python train.py --n_layer=8 --experts_per_token=2 --d_shared_expert=0 --moe_layers=[0, 2, 4, 6] --router_score="softmax" --normalize_top_k=false --routed_scale=1.0 --balance_loss=0.0184 --n_groups=8 --groups_per_token=3 --norm="rmsnorm" --lr=0.00889 --grad_clip=1.0 --steps=3399
Below are experts of layer 4 (counted from 0) of a mixture-of-experts language model. Rows are named router (the router's row for the expert), gate (a neuron's input weights, with its number), up (a neuron's input weights, with its number), down (a neuron's output weights, with its number) and show model dimensions 0-127. Each number is 128 + 32 x the weight over its row's rms, rounded and kept within 0 to 255.
Before each expert's rows: a language model's description of what the expert responds to; "comes before" lists some tokens at least twice as common just after its tokens as in all text. This comes from a sample of Wikipedia text that the model never trained on. Tokens count by the router's weight.

# expert 3
Definite article "the". Mostly "the"/"The" after prepositions like of, in, at, starting names or titles; also table pipes and dates, e.g. 12, December.
comes before: " ", " 19", " United", " first", " U", " same"
router [150  90  96  97  99  65 167 170 107  92 114 143 109  33 128 111 167 111 103 123 144  88 100 112 104 151 146 166 157  78 107 112 146 132 144 178 118 161  96 113 181  96 169 123  54 109 138 111 110 164  81 123 188 130 183 158 105  88 150  82  96 107 120 117  98 143 132  78  91 104  57 131 139  90  73 136 105 117 158 163 105 118  97 142 167 103 119 151 158 132 103 150 113 146  86  94 137 115 136 162 147 139 154 182 147 192 167 135 111 118  79 119 135 154 104 164  92 159 105 163 159 128 113  78 176 174 105  79]
gate0 [160  82  90 129  99 164 182 134 148 131 157 127 150 148 119 164 108  97 113 149 135 146 113 119 127 150 149 135  99 135 132 146 132 111 121 120 179 116  50 175 139 133 113 104 133 118 158 138 115 107 105  47 114  97  95 163 109 182 200 136 161  88 139 159  71 145 143 111 144  89 117 152 114 125  76 202 144  69 222 121  99 146  92 131  99 120 126 134 130  79 114 133 161  71  98 175  97  95 103 171 175 102 112 134 126 188 147  82  59 120  69 130 109 135 122 162 101 123  82 134 146 149 112 131 181 119  72  93]
up0 [137 139 143  78 120 138 142 150 113 104 124 103 154 165 142 108  76 121 118 129 157 178 179 119 124 167  74 183 113 101 102 167 151 143 131 131  50 168 159 175 116 166  80  31 133 168 191 129 158 106 167 112 117 142 122 154  80 119 140 152 100 121 146 107 175  79 119 183 114 103 109 106 170 139 101 145 177 129 145 101 154  94  94 116 140 164 133 161 164 170  79 177 128 153 173 113 149 107 166  82 136 111 116 151 155 168 136 138 195  58 147 167 102 161 119 168  96 126  74  98 104 102 150 137 132  82 110 147]
down0 [132 129 113 104 168 147  81 172 144 114 137  73 176  94 128 108 123 106 159 140  75 161 136 134 178 117 147 106 130  64 159 148 167 109  81 144 114 101 166 146 181  98 128 100 181 144 124 101  96  77 106 131 145  94  95 112  90 172 180 144 109 139 132 103  84 108 166 144 142  88 192 109 127 123 137 119 165 175  90 101 145 169  69  71 152 115 207  95 126 156 119 118 181  94 167  84 108  94 113 140 160 132  89 120 123 202 178  97 115  99 152  83 121 129 174 126 125  95 145 161 118 147 210 145 135 171 131 124]
gate1 [118  69 149 164 216 148 125 125 162  86 155 183  84 156 132  67 123  77 118 109 168 118 168  70 119 151  99 165 104 153 121 107 137 106  73 116  94 121 142  95 103 104 164 103 121 126  75 128 101  68 113 125  98 143 109 128 162 125 110 110  84  41  91 175 104 151  95  85 139 150 105 129 119 161 147 171 151  52 138 135 133 118  93 131 121 167 179 144 154 106 181 117 150 157 120  99 126 119 130 205 119 175 169 132 156 163 153 135  98 133 101 105  89 134  89 186 144 125 140 115 130 196 133 112 158 110  86 112]
up1 [102 181 182 156 105 139 124 197 110 173 122 100 118 135  94 149 139 113 148 117 206  85 173  89  87  70 171 125 128 157 168 134 168  98  91 125 166  69 118  94  87 118 123 198 117 147 131 138 148 133  88  89  92 130 131 181 176 130 131 181 114 121  48 139 110  96 153  86 212 108 120  95 120  99 123  99 152 140 118 106 115 131 124 185  96 114 122 128 156  77 141 131 114  85 155 117 159 140 104 168 139 107 172  94 139 117  93 114 163  77 158 127 122 124 130 113 141  87  73  49 105 125 130 148 142 156 118  89]
down1 [141 108  81 130 119 105 122 141 145 111 124  52 142 153 143 110 131 140  48  97 161 110 154 126 112  91  79 120 141 188 103 110 108  32  86 101 101 126 149 117 166 170  97 100 179 129 143 126 180 153 125 125 126 193 113 170 164 153  54 152 128  96 126  96 139 122 124 152 118 139 138 149 140 105 132 133  84 112 122 176 102  58 136 119 141 136 146  95 148  99 168 113 162 183 118 156 109 140  98 119 173 161 103  64 135 133 173  98 105 152  91  49 186  91 106 145 124 140 140 123 128 141 158  46 135 140 183 103]
gate2 [ 88  78 117  88 147 108 150 141  86 104 107 127 113 197 130 140  88 125 117 111 142 123  60  83 159 118 111 177 161  72  87 133 122 153 160 166 104 126  75 141 171 163 143 194 122 192  91 148 142 110  94 162 177 162 157  96 150 140 159 124  86 109 167 152 155 160 109 147 171  90 145 157 123  83 117 125 109 122 107  99 125 123  67  50 124 156 139 121 121 136 183 139  91 142  90 140 151 153 114 111 138 116 179 156 182 174 149 168  70 119 128 134 122  97 123 149 162 197  97 183 158 135  97  72 157 135 110  90]
up2 [213 118 136  78 139  99 124 100 161  92 121 140 201 121 157 125 123 167 101 175  68 154 165 148 100  88 160 173  99 153 127 185  96 130  84 143 114 129 127 104 136  89  93  98 130 134 138 107 147  89 100 219 193  92 138 150 102 114 110 198  75 125 153 107  96  93 139 165 148 139 154 178 139 117  83 136 127 146 163 207 159 136 130 122 165 120 128 112 143  90 182 149 197 104 100  99 111 146 141  98 140  89 112  61 100 119  96 101 130 123 131 103 155 141 148 128  88 137  92 106 161 141 158 124  81 105  95 115]
down2 [136 163 116 142 135 137 121 164 111 117 166  97 128 144 119 127 160 146 108  86 176 152 172 143 121 130 145 141 123 144 133 165  91 118 144 156  97 125 133 154  53 120  99 122 117 137 180  86  99 139 243 124 146 112 156 135 107 179 112 182 142 183 202 105 140  60 153  73 112 141 131 137 150 167  49  95 133 192 130 158 165  55 128 141 112 110  94  98 131  96  90 148 140 117 125 137 155 177  88 147 110 143 157 141  77 129 164 127 115 128 165 165  67 131 122 143 196 182  94 141 109  91 146 141 162 145 137 165]
gate3 [102 118 167 122 141 103 132 160  84 142 190 107 146 149 112 175 160  59 145 120 102  94 139 122  90 161 131 153 146 139 167 225 137 140 136 117 125 155  46 101 116  80 130 210  84  79  98 102 145 166  86 102 126  96 129 132  97 137 178 114  79 101 113 106 139 118  93 106 145 141 132 169 179 101 136 153 110 161 112 213 148 169  64 137  92 103  82 135 144 152 118  82 121 164 120  86 180  83 163  93 149 138 132 147 162 153  94 114 155 145 152 152  91 133 128 115  96 117 152 167 106 118 120 112  76  91 135  95]
up3 [115 120 105 138 115 121 176 130  94 142 159 147 117 160 168 197 117  78 116 116 125 145 169  92 108 133 106  95 126 191 105 135 114  99 119 170 138 131 119 118 182 131 120 171 121 130 136 149 126 167 100 124 154 170 107 106 113 129 115  63 156 123 107 217 123 127  97 106 107 111 135 125 127 178  80 137  99 121 102 138 124 165 152 106 122  90 156 156 136  85 116  85  92 146 142 162 133  69 111 139 107 102 176  66 132 181 137 121 188 103 135 122 143 205 194 111 138 114 166 106  86  90 127  91  20 118 195  71]
down3 [ 37 130 120 119  98  66 103 142 113 109  97 109 177 138 127 120 138 157 146 120  90 157  85 147 146 128 140 178  99 130  71 157  95 165 154 123  93 142 114 151 104 151 154  91 115 121  56 121 145 169  98 199 104 141 120  65 144  90 137  76 135 131 140  94 113  98 180 148 114 136 102  95 127  38 132 110 172 149 171 167 151 115 147  86  77 123 165 146 173 106 128 132 171 125  98 162 108  87 179 178 139 158 132 128 127 166 185 153 185 127 116 153 118 154  80  94  83 109 107 125 100 198 147 116 165 126 113 141]
gate4 [163  79 139 147 184 165 145 178  63 152 159 161 101 136 103 130 135  79 123 157  86  70 127 106  72 164 160  86 107  98 189  91 122  91  89 151 115 126 117 120 181 129  75 154 100 160 111 136 166 153 119  86 155 123 103 114 128 201 197 176 126 131 127  94  90 111 190 193 141 121 116 163 178 140 117 121 118 137 111  96 148 116  71 127 144 104 118 117 103 147 144 110 164 123 119 106 127 139 195 143 119 160 178 164 132 161 159 132 164 215 117 143 157 127 100 111  90 133 109 124 115 128 130  56 126 131  70 109]
up4 [153  73 108 139 154 189  82  92 150  97 181 170  86  58 108 113 161 191 144 152 105 136 132  82 110 131 177 159 130  76 120 119  98 142  90 128 105 146 153  35 129 106 123 126 145  88 171 123 126 105  86 161 130 128 107 118 126 175 105  97  94 158  76 127 128 191 128  82 128 163 113 138 112 170  83  95 113 105 115 155 184  64 101 144 166 109 165 172  90 156 172  67 152 138 102 113 156 113 115 137 151  87 110 115 117 132 123 189  60  95 160 125 112 143 154 118 123 150  98 103 118  97 141 137 183  99  97 135]
down4 [114 121 117 157 162 139 179 137 140 125 170 201 149 133  97  75 143 162 134 167 113 172  81 154 149 106 143 137 119 124 105 143  92 112 131 137 102 123 134  98 109 167 133  88 154 158 136 154 130 120  81 158  92 120 101 100  66 106 157  99  86 105 115 129  79 129 164  30 140 103 133 147 145 115 123 140  73  67 218 188 139 142 116  85  86 134 120 131 106  90 144  88 131  96  92 119 118  97 139  48  49  82 119 128 120 135  70 100 113 166  89 120 152 147  79 115 116 181  64 128 111 119 121 121  99 113 157 139]

# expert 29
Articles before nouns. Articles the, a, an starting a noun phrase in prose, plus the name ending -man and the Total column header.
comes before: " ", "y", "n", " first", "cc", " re"
router [122  75  45  83 131  39 161 184 120  98 134 128  96  43 129  92 143 107 110 116 149  92 122 105 123 132 123 158 127 141 103 127 126 111 134 162  95 152  83 142 166 107 146 105  64 114 138 110 135 134  65 152 173 136 187 151 103 107 178  72 111 119 137  90 113 115 130  76  84 114 103 144 151  90  89 131 108 129 164 159  84 125 105 156 167 107 152 166 158 139  86 195 126 110  89  65 146 137 132 144 133 145 151 192 158 190 167 137 125 102 104 108 128 148 101 147  90 158 112 157 143 131 130  81 170 169 116  81]
gate0 [132 127 175 116 128 110 155 150 164 119 130 109 123 168  85 125 161 141 100 118 162  74 124 152  98 151 124 186 123 180 144 107 125 135  67 178  85 109 142  82 168  81 125  78 149 182 147 123 160 103 107  98 122 103  91 113 132 120 214 109 120 102 206  92 114 174 157 114  96 148 161 174 135 108  99 165  86 141 153 121 148 132 120 190 185 171 179 172  82 186 118 151 137 135  94  98 135  87 142 149  68  97 157 135 117 117 135  96 132 122 170 153 104 128 144 176 108 161 155  96 143 198 146 135  93 165  83  93]
up0 [139 140 118 127  76 149 126  64  87 155  91 175 111 111 151 124 165  96 149 103 128 176 111 131  85 168 114 151 184 149 141 108 112 153 120 131 105 157 140 118 134 151 146 182 133 107 126 146  87 158 125 178 173  78 124 117 108  91 145 141 156 137 107 180  88 126 125 120 141 109 163 182 101 179  62 107 136  55 113 116 110 139 211 111 144 123 121 105 121 160 153 103 100 129 152 135  90 148 156 181 179  65 140 162 147  66 166  79 162 131 142 108 180 148 135 102 127  88  67 161 128  94 100  55 131 113 201 117]
down0 [129 135 198 105  89 143 138 177 129 166 150 154  69 104 154  87 121 122 109 106 136 101 136 159 179 109 102 152  82 115 120 106 155  52  70 126 109 104 166 186 104 132 137 137 130 127 132 109 166 151  93 129 111 138 106 191 161 142  66 145 145 189 126 121 101 151  73 124  37  99 100 166 128 161 138 129 132 133 180 167 137 112 107 107 137 129  94 128  73 144 122  92 138 147 150 168 117 178  99 151 149  98 114 187 103 184 123  52 118 133  76  87 175 108 149 101 167  86 114 151 158 133 120 155 125 186  97 152]
gate1 [ 81 115 136 119 146 157 143 146  91 111 157 149 157 174 140 101 112 134 114 171 129  57 147 128 143 128 125 140  94 138 119 186 133 107 102 152 107 102  92 101 143  93 138 156 140  84 164  87 144 142 136 173 147 136 120 101 123 120 155 154 105  90 154 156 195 121 197  92 127 178  79  99 116 117  94 145 100 113 142 176 252 116  85  85 144 103 158 149 111 131 118  81 122  92  74 156 215  97 129  82 170 118 162 153 159  88 177 105 149 123 111 132 183 141  59 117 111 128 159 122 152 120 109 134 122 153  79  90]
up1 [142 161 110 128  80 183 139 141 169  94  49 137 117 141 136  48 116 156 101  76  95 126 103 145 127 176 141 118 150 155 107 162 157 147 151 104 140 169 163 158 176 167  63 114 111 107 171 141  47 101 129 100 103 119 138 111  94 105 125 150 176 192  72 101 127 137 123 135 115 179 111 121  71 132 166 120 107  82 126 170  97 142 144 154 178 142 136  80 112 102 124  55 165  98 120 150 127 107  74 144  99 140 165 111 143 128 176 189 127  94 137 132 184 177 145 131 153 127 106 134 107 118 105 104 173 103  82  88]
down1 [ 91 113 138 120 147 140 106 121 138 122 168 150 107 120 103  99  85 118 167  97  82 196 124 112 163  92 156 100 126 120 175 122 132 161 163  57 113 164 181 181 176  63 108 111  96 162 126  74 108 151 157 176 103 152 144 113  82 151 169 131 153  94  89  77 158 141 150 133  65  90 138 183 111 173 152  78 134 119  80  79  65  68  94 192 120 133 101 160 136 119 170 102 159 132 107 155 166  97 143 112 134 122 107 145 148 104 134 174 190 143 135  68 143  85 128  87 126 111 121 156 126 138 149 120 164 155  84 134]
gate2 [159  51 143 147 188  95 155 138 143 189 122 178 192 198  99 143  77 108 132  99 103  99 120 181  96 111 162 135 138 103 133 104 112  81 133 147 125 144 184 122 135 122 134 157  52 120 136 137 128 187 119 147 114 143 110  72 123  58 194 148  91 104 105 132  85  68 144 140 123 111 111 116 111 144 109 163 112 154 133 112 102 112 131 162 180 145 194 135 111 117 110  88 137 172 128 115 104 151 184 139 147 100 157 114 123 139 204 132 101 116 123 174 117 122 169 146 128 123 102 163  99 181 187 186 105 156 160 138]
up2 [114 114  80 120  83 152 138 144 143 126 119 160 132 232 127  83 119 108 100 149 108  51 145 143  99 128  72 151 108 134  81 139 117 143 162 109 118 145 175 149 165 107 159 155 164  84  98 102 101 143 135 169 129 109 160  65 117 115 135 157 172 129 125  89 147 148 205 175 154 132 135 124 152  86 126 140  90  79 106 171 130 116 151 113 168 155  92  94 107 157 206  93 154 103 108 155 139  93  84 137 159 112 154  90 126 120 117 142 178 127 180 148 143 119 179 118 136 124  89 101  95  63 167 177 140 148 191  76]
down2 [135 111 142 177 123 119 161 159  66 183 128  92 114  76 102 113  94 175  76  86 154 139 151 118 124 157 143 109 123 182 180 116 157 126 102 139 127  90 181 142 103 135 102 113  78  85 139 136 141 109 100 125 154 167 147  96  74 209 101  83 124 115 146 193 116 170  77 116 158 131 164 106 141 163 100 161 202 155 107 120  76 111 178  83  99  88 120 157 148 130  99 129 130 157 172 152 150  95 108  95 134 147 125 117  66 130  58 171  59 134 172  78  93 143 106 156 106 150 137 147 150 125 156 118 136 154 148 107]
gate3 [158 121 135 158 183 189 135 109 146 115 147 154  95 146 120 148 115 100 141 103 204 117 110  75 113 184 154  99 154 124 108 136 101 140 139 173 137  99 133 117 146  85 141 133  94  52 148 146 118 131 190 122  83 128 188 132 105  74 192 123 161 157 139 155 161 122 169 145 116 130  88  72 147 115  68 185  95 149 145 100 147  76  91 165 157  86 144 102  77  80 213 135 139 130 150 121 100 146 157 109 145  96 154 122 114 164 195 119 121 193 135 149 163 100 115 137 127 133 102 116 103 172 168 137 175 160 170 115]
up3 [172 109  78 121 117  90 168 117 160 109 149  93 151  88 115 147  71 106 136 180 106 166 148 130 100  88 190 130 117 124 149  83 170 100 130 139 149  88 134 139 154 193 119 179  96  95 106 151 120 161 129 107 206 135  71 152 109 151 120 162  73 129 109  86 126 160 107 134 142  90  93 109 151 107  99  63 144 165 188 163 147 127 150 121 121 158 142 172 150  99 153 157 155  83 104 194  97 161 158 188 182 108 160 125 111 127  99 156 139 120 101 146 144 123 130 171 120 105 119 113 153 121 120  85 130 198  70 204]
down3 [112 149 134 124  94 138  84 113 178 123  59 113 184  86 205 147 101 149 116 152 123 169 150 113 133 141  93 163  96 124 112  96 134 131 204 129  56 136 168 108 158 128 121 142 183 117 142 145 165 108  96 147 182 137 132  86 129 103  57 150 105 133 115 138  66 154  61 154 128 175  91 142 133 103  94 148 153  98 148 108 105  97  93 107 116 116 140 189 134 191  73 126 164 119 154 163  77 176 125 115 124 192 116 162 157  89 191 132  79 122  91 153 153 142 147 117 136 110 109 129 174 102 147 170 143 148  88 133]
gate4 [114 114 136 126  95 122 132 162 130 160 187 182 155 173  96  96 152  85  72 130 175  58  46 161  56 111 129 203 131  85 121 114 142 130 134 143  89 139 107 180 109 162 172 139 115 114  86 129 114 117 121  85 115 148 159 157 112 161  85 104  83 106 141 106 101 119 101 165  76 152 148  66 103 101 149 118 103  62 115 189  71 111 114 161 159 136 142 137 104 123 147 142 184 186  85 127 115 115 162 133 140 115 117 140 131 135 167 123 174 144 114 163 102 151 136 187 122 150 121  93 141 104  93 111  68 136 178 106]
up4 [151 128  58  93  77 151 136 153 134 167 124 131 200 118  84 157 136 123 120 112 125  70 132 190 132  79 169 130  90 113  98 139  93  86 142 151  87 110 108 163 165 167 175 113 134 123 142 130 101 106 122  83 125 154  80 175 137 158  89 128 168 105 122 175  93 149 131 169 115 127 159 114 240 150 102 123  85 135 161 146  84 167 141 101 190 162 131  93 140  77 133 165 124 139 147 132 111 183 124 111 140 146  89  86 142 110 173 172  88 123 103 129  76 112 176 156 102 132 101 147 198 123  87 109 138 114 148 170]
down4 [116 125 120  87 128 117 165 149 235 170 161 112 128 125 127 129 112 106 133 179 154  89 194 207 110 143 123 164 158 165 114 109  86 137 126 139 121 117 124 140 106 118 154 171 105 101 156 185 152 107 158 165 112  96 104 138  96 138 190 151 155 148  98 141 163  56 151 113 171  97 122 127 145 154  50 157 148 118 159 179 105 114 128 107 174  94 150 124 139  84 128 125 117 183  84 134 140 156 103  92 141  68 108 117 139 150 153 112  80 157 120 143 127 146 184 150 157  82 148 203  76 158 122 158  94 185 136 113]

# expert 58
CJK bytes and number tables. Raw byte pieces inside Chinese or Japanese characters, plus pipes and semicolons separating numeric cells in statistics tables.
comes before: " 0", " |", "\n", " 1", " 2", ")"
router [156 105 134 116 117 123 158 135 142 105 120  66 142 130 113  84 130 125 107 139 115 142 144 153  95 109 174 231 150 158  99  81 125  60 167 153  82 167 120 161  99  83 130 148  70 130 121 117 126 170 103  86 119 100 156 132  90 119 211 135  49 148 134 111  69 100 137  99  90 111 121 164 179 110 114 120 107 100 114 184 135 141 109 131 169 167 117 144 166 124 205 120 133 181 123 128  92 135 121  68 133 153 161 173 128 162 145 163 142 127 136  98 149 110 108 143 127 184  98 133 148 141 128  77 190 177  71 142]
gate0 [148 124 113 164 130  80  95  89 126 161 153 188 189 130 168 142 196  81 163 111 128 100 142 126 161 158 133 158 136  78 116  80 159 110  91  97  72 155 183 101  85 107  91 232  67 136 116  96 126 112 121 133 125 124 150 103 146 102  95 138 157 144 119 125 123 150 182  96 132 137 188 116 183 140 140 142  55  88 138 149 137 207 114 144 132  88 147 123 152  92 113  94 112 131 110 136 117  86 139 150 164 154 113 108 149 161 118 222 106 150 120 131 156 152 157 121 122 112 104 119 145 206 144 117 128 103 134 168]
up0 [133  93  88  82 167  89  77 173 107 155 133 169 101 104 153 155 168 187  86  90  74 177 108 186 100 129 140 171  67 109 135 110  95 118  96 101  78 104 116  81 104 112 104  77 135 172 143 119 117 132 150 131  59 108 143 103 106  77 141 126 144 123  70 143 107 135  57  90 154 122 185 115 151 125  83 169 177 136  96 124 134 122 146 122 136  95 113 172 135 109 183  72 141 144 166 148 138 109 107 123 158 167 132 146 184 163 179 165 166 102 129 162 120 165 134 104 132 110 116 129 163 128 160 117  72 140  91  72]
down0 [ 74  80 187 140 126  81 198 134 102 108 167 161  89 106 120 133 119 128 128 123 118 135 166 134 108 166 117 135  68 154 117 123  68 116 174  84 166 122  24 122 131 155 146 119 134 148 120  86 154 166 134 171 166 105 132 162 168  70  96 134 170 149  73 113 147 123 121 171 108  71 134 136 112 111  88 148 108 104 172 155 125 101 110 122 161 154 108 141 132 141 100 175 126 142  77 122 210 188 150 105 104 145  89 149 175  81 143  88  94 115  58 142 150 135 142 150 138 143  87 139 109 118  87  98 112 147 127 188]
gate1 [111 112 138 125 122 206 197 141  81  36 123 128 114  80  74 125 134 148 149  88 156 121 109  70  82 163 126 106  95  98 124 143 121 132 160 108  92  73 174 139 150 136 166 159 142 124 142 152 125  56 194 139 110 134 106 128 106  94 156 101 113 173 174 112 104 137 137 138 133  97 127 121 228 104 153 129 113 103 135 103 157 141 112 153  64 152 124 144 110 103 152 124 142 117  99 169 113  59 168 139  71 188 122  75 123 136 136 129  61 148 123 122 154  85 128 163 102 194 110 115 121 148 132 109 132 132  90  92]
up1 [107  85 152  96 147 121 128 108 117  90 103  95 144 110 153 114 145 115  91  79 128 136 105 105 113 121 156 124 129 154 138 109 167 138  72 147 121 190 163 142 168 150 166 157 165  97 124 104  94 132 202 140  92 110 132 106 130  87 148 101 148  94 133 153 102 132 121 133 103 118 103 176  69 144 130 153 183 103  86  83 177 202 166 165 188 101 134 116 105 104  68 161  96 121 140  81 109  78 130 153 128  47 137  86 113  71 106  66 120 163 143 123 102 126 183 129 169  25 138 142 155 143 103 139 151 169 126 148]
down1 [111 151  87 158 131 141 130  89 155 104 106 133 107 144  93  80  88 141  30 149 113 146 149 156  57 138 163 149 151 149  33 132 129 108 139 123 132 132  92 147 100  88 104  99 151 156  98 145 181 148 109  32 103 113 181 120 201 106 109  79 132  76 151 113 132 146 114 165 115 178 110 147 122 163 108 104  85 179 117 102 105 143 128  81 116 152 184 141 105 160 132 112 126 124 100 135 136 160 152 129 110 106 142 117 154 106  83 115 108  71 152 110  52 127 129 125 145  80 129 119 210 132 122 108 158  92  86 116]
gate2 [115 119 152 106 186 195 153 126  83  95 106 117 151 157 137 114  89 129  97 128 122 142 136 137 135  99 138 121 120  83 183 165  97 147 106 178 175 170 108 147 137  85 114 111  87 155 128 108 102 124 173 128 126 155 130 124 104 139 127 120  97 133 108 131 179 173 130 125 105 120 135 214 106 189 145  95 103 138 161  93 108  96  90 117 130  64 130 114  73  77 191  83 144 147  63 123 136 100 142 186 115 238  69 141 138 119  94  83 148 128 148 159 111 122 108 164 147 108  87 167 178 155 121 108 149  93 156 184]
up2 [116 153 124 132 151  92 188  63 130 141 130 113 186 208 111 137 157  86 125 145 105 119 130  95 129 192 120 113  96 107  33 133 216 161 108 146 149 176 136  96 151  86 166 143  74 125 173 105 145 115 106 121 137  98  82 150 126 169 149 118  79 124 112 132 128 154  63 108 120 142 144 143 132 137 158 133 152  94  87 169 133 166 147 100  85 111 167 127 134 121 158 152 127 142  75 120 134 139 125 178 121 130 130  79 107 126  79 130  94 104 141 143 113 181  37  83 139 154 113 145  62  89 160 154 151 120 161  98]
down2 [ 98 148  65  85 129 125 165  61 106 111 139 102 157  75 132  85  65 104 133  83 150 166 149 168 161 115  96 160 115 124 130  81 139  37 104  97 132 103  78 143 100 130 145 119 125 161 136 147 125 146 126 150 104  67 147 130 150 126 131 142  91 164  64 116 116 125 128 164  83 119 116 146 129 163 150 153 119 116  80  95 168  77 107  88 147 163 169  79 158  67 126 120 114 144 132 125 110 113 149 131 142 164 124  95 139 122  47 142 106  75 208  74 109  55  91 158 120 131 108 140 166 118 155 106  90 160 124 172]
gate3 [114 101 146 104 134 109 143  84 115 121 137 162  72 131 173 123 124 148  65 121 145 144 160 161 140 146 138 199 103  92 100 158 156 186 102 185  91 121 107 137 154 148 179 124 169  62 107  75 144  90  91  92 135 125 141 137 107 159 127 143 150 136 122 134 123 120 146 140 123  92 138 153 143 157 143  97 152  96 102 130  71 120 118 145 102 114 198 133 150 115  54  57 187 206 171 134  68 101  65 150 165 106 161 119  87  97 128 107 172 143 116 128 120 114 125 135 178 130 196 136  75 143 113  73 142  77 116 149]
up3 [118 104 124 146 120 120 107 119 124  42 125  94 152  97 102 195 126  85 187  72  81 113 135  81 112 144 120 101 135 140 185 107 109 133 117 161 105 102 137  82 160 151 103 213 156 148 141 186 159 166  95 153 115 142 113 128 132  94  85 123 151 180 101 119 133 184 130 157 130 175 138 142 108  56 151  71  81 189 122 136 154 162 162 144 129 143  94 124 144  93 136 146 128 108 109 151 203 151 158  79 129 122  96 102 185 158  95 113 122 126 116 137  97 181 127 178 145 145 122 142 133 161 100  90  96 205  99 143]
down3 [165 154 119 139 156  99 129 130  62 117 185 110  87 146 158 110 137 142 106 142 142 138 128  85 106 181  54 112  87 108 154  70 169 169 140 148 104 123 145 110 124 140 178 142 149 118 121  99 135 114  82 145 137 126 106  98 108 107 101 151 125 167 117 118 143 153 104 150 113 174 109 152 156 150  80 169 117 160 128 199 108 161  60 160  98 106 126 141 137 119 167 102 137 170 134 191 103 177 153 128 158  63 180  78  83 167 141 188 113 206 169 158  67 163 124 115 132 108  60 100 118  94 169 135 108 162 157 147]
gate4 [172  78 175 100 111 129  93 159 119 111 110  67 118 135  90 135 145 113 108  87 112 130 136  84  79 150  95 120  92 178 100 122 114 139  85 176 150 155 141 141 142  65 183 136 150 171  95 190 145 161 171 103 175 117 127 148 105 145 113 101 160 121 170  72 154 136 138 119 124  93 127 115 109 106  74 147  73 159 109 135 194 121 134 162 116 140  99 131 128  80 116 151 192 176 161 122 157  87 129  62 131 156 135 150 151 180  99 189  78 181 149 114 183 108 128 138 142 132  53 110 133 141 126 184 101 182 131 145]
up4 [137 134 116 136 146 135 164  92 112  92 151 164 148 100 102 109 159 175 120 177 137 113  59  98 146 194 142 112 181 130 206  92 158  83 120 125 155 132 159 134  44 121 101 110 142  53 157  94  86 130  83 160 139 188 137  88 145  99 136 149 133 128 130 123 114 215 168 165 111 145 109 133 156 133 129  81 164 107 147  77  95 143 113 135 146  95 116 125 106 128 140 153 144 145 102 124 107 141 156 141  99 126 150  66 173  79 120  92 164 115 153 194 140 106 146 151 192 181 125 188  93 118 160 110 116 109 179 156]
down4 [160  76 122 135 160 143 155 111 143 158 182 123 107  69 194 106 126 162 102 143 173  75  70 161  54 168 124  88 120 188 180  74 109 120 135 126 149 112 131 167 145  91  72 127  94 165  92 112 136  97 158  68 121 103 147  72 117 149 102 149 126 122 110 123 123 130 122 156 149 134  53 109 125 174  97  96 130 121 146 119 144 142 138 155 120 134 149 113 147 163 107 116  83 123 145 133 148 123 105  75 141 116  93 141 113 127 109 166  63 103 136 158  93 108 126  85 100 217 158  97 111 186 182 107  86 159 129  66]